Experts of a small language model.
Size: vocabulary 32000, 46.3M parameters.
Below are experts of layer 6 (counted from 0) of a mixture-of-experts language model. Rows are named router (the router's row for the expert), down (a neuron's output weights, with its number) and show model dimensions 128-255. Each number is 128 + 24 x the weight over its row's rms, rounded and kept within 0 to 255. Numbers have three digits each.
Before each expert's rows: a language model's description of what the expert responds to. This comes from a sample of Wikipedia text that the model never trained on.

# expert 10
What it handles: Line and sentence starts. Tokens opening a line, list item or sentence, such as list dashes, table pipes, he, It, In, and surnames opening bios.
router:136161130149140098172152150105142126107136070126118175136133130105161152131173159126133177127145140111090112169143183119154150106098125096161139130137127116100153122109136116165128148106139138128101123156129141140109171134098150136145113135124105103101105106111159190111129159145128127121161109115137115120132145108144132173106129122103170099132105156069106138128124101127106130113139
down0:161089124141141138158185149105136120106146123087111088132101096169149095148094136095095102132131128157121105131120129118146099113115145128100167110159137133124131133101122137122103142150074143074118139110144145189126087115096114113090120134151131097150168143130120081117089104104093142176102119122162147139119143146146156123127117114199127093120134132192144142117161171116104118136103

# expert 2
What it handles: Articles and prepositions in media. Articles, possessives and prepositions before a noun phrase, especially in music, album and film text, such as for, the, his, a.
router:143109174162110117143181154128100130083129082126104179138150104124141196143152133138143162151144149090089117143146142101116092103101132143149156123158110102110131125114133082137090114152123149120113139174138134156152127132106146070126117108121116101058092162119120146116166102159126134151129098101152135118120117091145138124117120098091135130149154122112095126093158127147107074127087
down3:141072135150150141102129127073122124136124110127119118146132127142118127171105113114129117165138120151087089115153124112147092183137139125172138115114141172115142130180118098110124115095138104095142160106166097157131148163132157073133148131098152150126139124073169121104137176173104119174165113126118147092154124096125100131174129127125135119117118116112144100116153140121091109118112

# expert 9
What it handles: Prepositions and articles. Function words in descriptive prose, mostly of, the, in, at and commas between place names, as in outskirts of, Interest in, Copenhagen, Denmark.
router:186121144168103107137161162111099129117165104128126137106152118098135152156137164170135163163161132112097100137121162129124119120089160124143129151153119107101126105123121106155078139132098138118096115145101119154141135120148172105106114114155131096082126136140163125086142101142130125142146119130139095120098129088147137145128112089122159105147115113104110147099113109119103085114102
down0:139144085121181125135092112154103142083135157098124108159155114165146116169163155155124130101120138111145108118119137121087121149123178138132136131108127157112110087168106136105137154132162133078172101084177134109131068150134099140165096107126157102102117087115109102164133163106123124106132121105091123158139134112130148150124114125119119139177122114107147155120090117122151109172145

# expert 7
What it handles: Table cell separators. Pipes, opening parentheses and line breaks in numeric sports, election and statistics tables, such as | 0 | 2 | 2, (87 ft), and (R).
router:130153144163143094154146161155073128099148143126131189111137101127114151139104154148154155133159158090085132152163151125141134104092151105130154101137089132127133150141166113135126099132112147135109146161094140151112165136113158131099083120121103079088085173107123145157109148142124137127137109150164134111165114107151167132122125101135178126148113135093136111121153113122103094118110
down3:135130109133155093128135141171148095130089204120181094145116174096114147148089138087158156123104143108100109139115157113137104138143136140147124145133120122151114099114108113145125117125159114144079100127191126157163166159142113126100136086148083156093134110117199141100143170120122128148115081150104118174133127131133136113118147097093128137130114118154141106143167093113129110121143

# expert 5
What it handles: Sentence-final punctuation. Full stops ending sentences before a line break or new sentence, plus ')., ".' and cell separators in election and chart tables, like Won; —; 2013.
router:122117167136114078147111136100156125086104107119096138130136132122141153113125177158117129127173162113124121160160180123143084092115137165185172143152121131143081129126171089142130111161111169081114121114118102158145110143122148109115094120136106142142079149139134153134160092174105123141150111157127114101138117114117151155088097103098153141135099123086143085138146115115090127124112
down3:125145152146152182110108095093097122132182166139124127093138163100194132091148141151127143100117165147168120143156154111102102062150126134169165146144154106121127131126153137150116159116115125097113142111091121118148106089123104091137141099146128120187135123163117126113128099100143120102108129119097132142100149113118120134163164150115128112133102154184103130148149171162155096126142

# expert 6
What it handles: Common nouns after determiners. Common nouns and noun-ending word pieces right after the, a or his, such as man, album, tablet, shooter, cliffhang-er.
router:163146149118122113121133145061138129116130052137136142132112073130120135158107141153154130147154186110125135097157134104134115121114108134142120148139144171127088120126169113126148105175079151128115145152119097163126128121121126100102121123125157109137115155125131143113137168206135165135126112149159145100136098113119138131118078111114157157172127126122161114164124069151124132123098
down3:132172110129154125139139131132145139056132152155114092131124105137119142099137137122096145127096150115089128095142129139123128105124113099087121099170138141126134120124147157095151170154140110128152145139138098143146153156127114154119154114088094127099143173140117114157108137143113148075125133118115131103088101128120104116174113129101133174098137109129109184120129139174126098140148

# expert 8
What it handles: Proper-name pieces. Word pieces and words inside institution, team, place and title names, such as University, Museum, Paduc-ah, Gub-bio, Porta-down.
router:139168117178155119127212143099124133086154108177097130114139087075128200130104141119135134120118157092122097118146165106097113118093107090106142121139132140120107123110148110130132160111106140130117114145106101110118155151103160121157125131124136105115093124136113118114149147195152175131115140162151134130125108098133116166129097089112124129135120124130126112111128127133110073131103
down0:128098127134118108131137126120129138155091206133160174108144144134102094159112132073119157104125138106125136132135094136137160131169090157145112163132129125149143139166131147156120133084098147134151109137161157112093152088167125182171118134140111102139133143130125166134105125140152139113135150114137136144113164123122148131118146126119131115129108182086100097190147108094130152142158

# expert 13
What it handles: Given names and pieces. Common first names and word pieces inside personal and place names, often non-English, such as John, Robert, Kristi-e, Sebasti-an, Kan-di.
router:124137096130150072141170131120118150124139105123107126112105074118154178081181141124191143132174188139111109146155151085153114093066126129113154115152107107123106090125173091156104114168096148131138117119078108162169164140127141107136090140111113143112096153102116126155122119185129136145127107125130148127124090115154122148105084112102152118135134098125100145123124120154104112136095
down0:141145132123173103123120105186140129109129157111136134142162154146124120101071144212113131102109129111138160095121136136084112145138150124163144110127118170130132156146124177133105123121113131092092148175131109116104105143114163163152104114114163190162108101137154112123119143129125132151123119141151112128162118116082105124110162146164161150098126107106130171145125138114135143126123

# expert 11
What it handles: Connectors between names. Commas, and, &, colons and by linking or following people's names and titles in credits, rosters and biographies, such as Fisher & Messer, Governor Fannin, Senator.
router:132103158135141077191178136122102160112154110144122172105101107086123123132146135118130104112127132115130106121175123077160153082080131130086147143146100138106116095096181111126111085136133191126144108109107135145150155117105174113158106145125118128077096158126108168138138127171141126113163111150142118116142084102166167161125092125104138097150163127079072102087134143172130109129110
down0:150156119134177144129131135154137093153145155162155123117163137146115095084117155106152147125171095157116148160108087123158134090082135125103141120110113113115131113132115096137107087104180131124138095146155112154183120095123119128171113136121181160115154157146115123113161110122170081102132100102090113131148093105124122145162119125124125075143141135094121135184060126137109187122089

# expert 4
What it handles: Dates and time words. Day numbers with their comma after a month name, plus time connectives and ordinals, such as June 16, during, until, however, fourth.
router:134146128113076102150152135140158129101124061116125156112163121109123151140161120161130165106162133117090138122142148139135137127096148162162127154140132129129117110093144156126097096122112124150101099163123141157093148115121142146114072129145128098122122174102174181172124173186145138147174114107164119058164161123153144146114139092084177093154143157095141097114102140128140100135089
down3:123136149125093155120131117150144118136101111169135157122110111141130153147145178116111120117112149129094125111123133165152124167154148136118121087116103153173140158167138117071146093101145120160154150141125105160137145108127099146105121131120117133159126114132118110118083124097152130133124142152142153122116114154109152111176134124120121152054095145091151111162103077118149133134111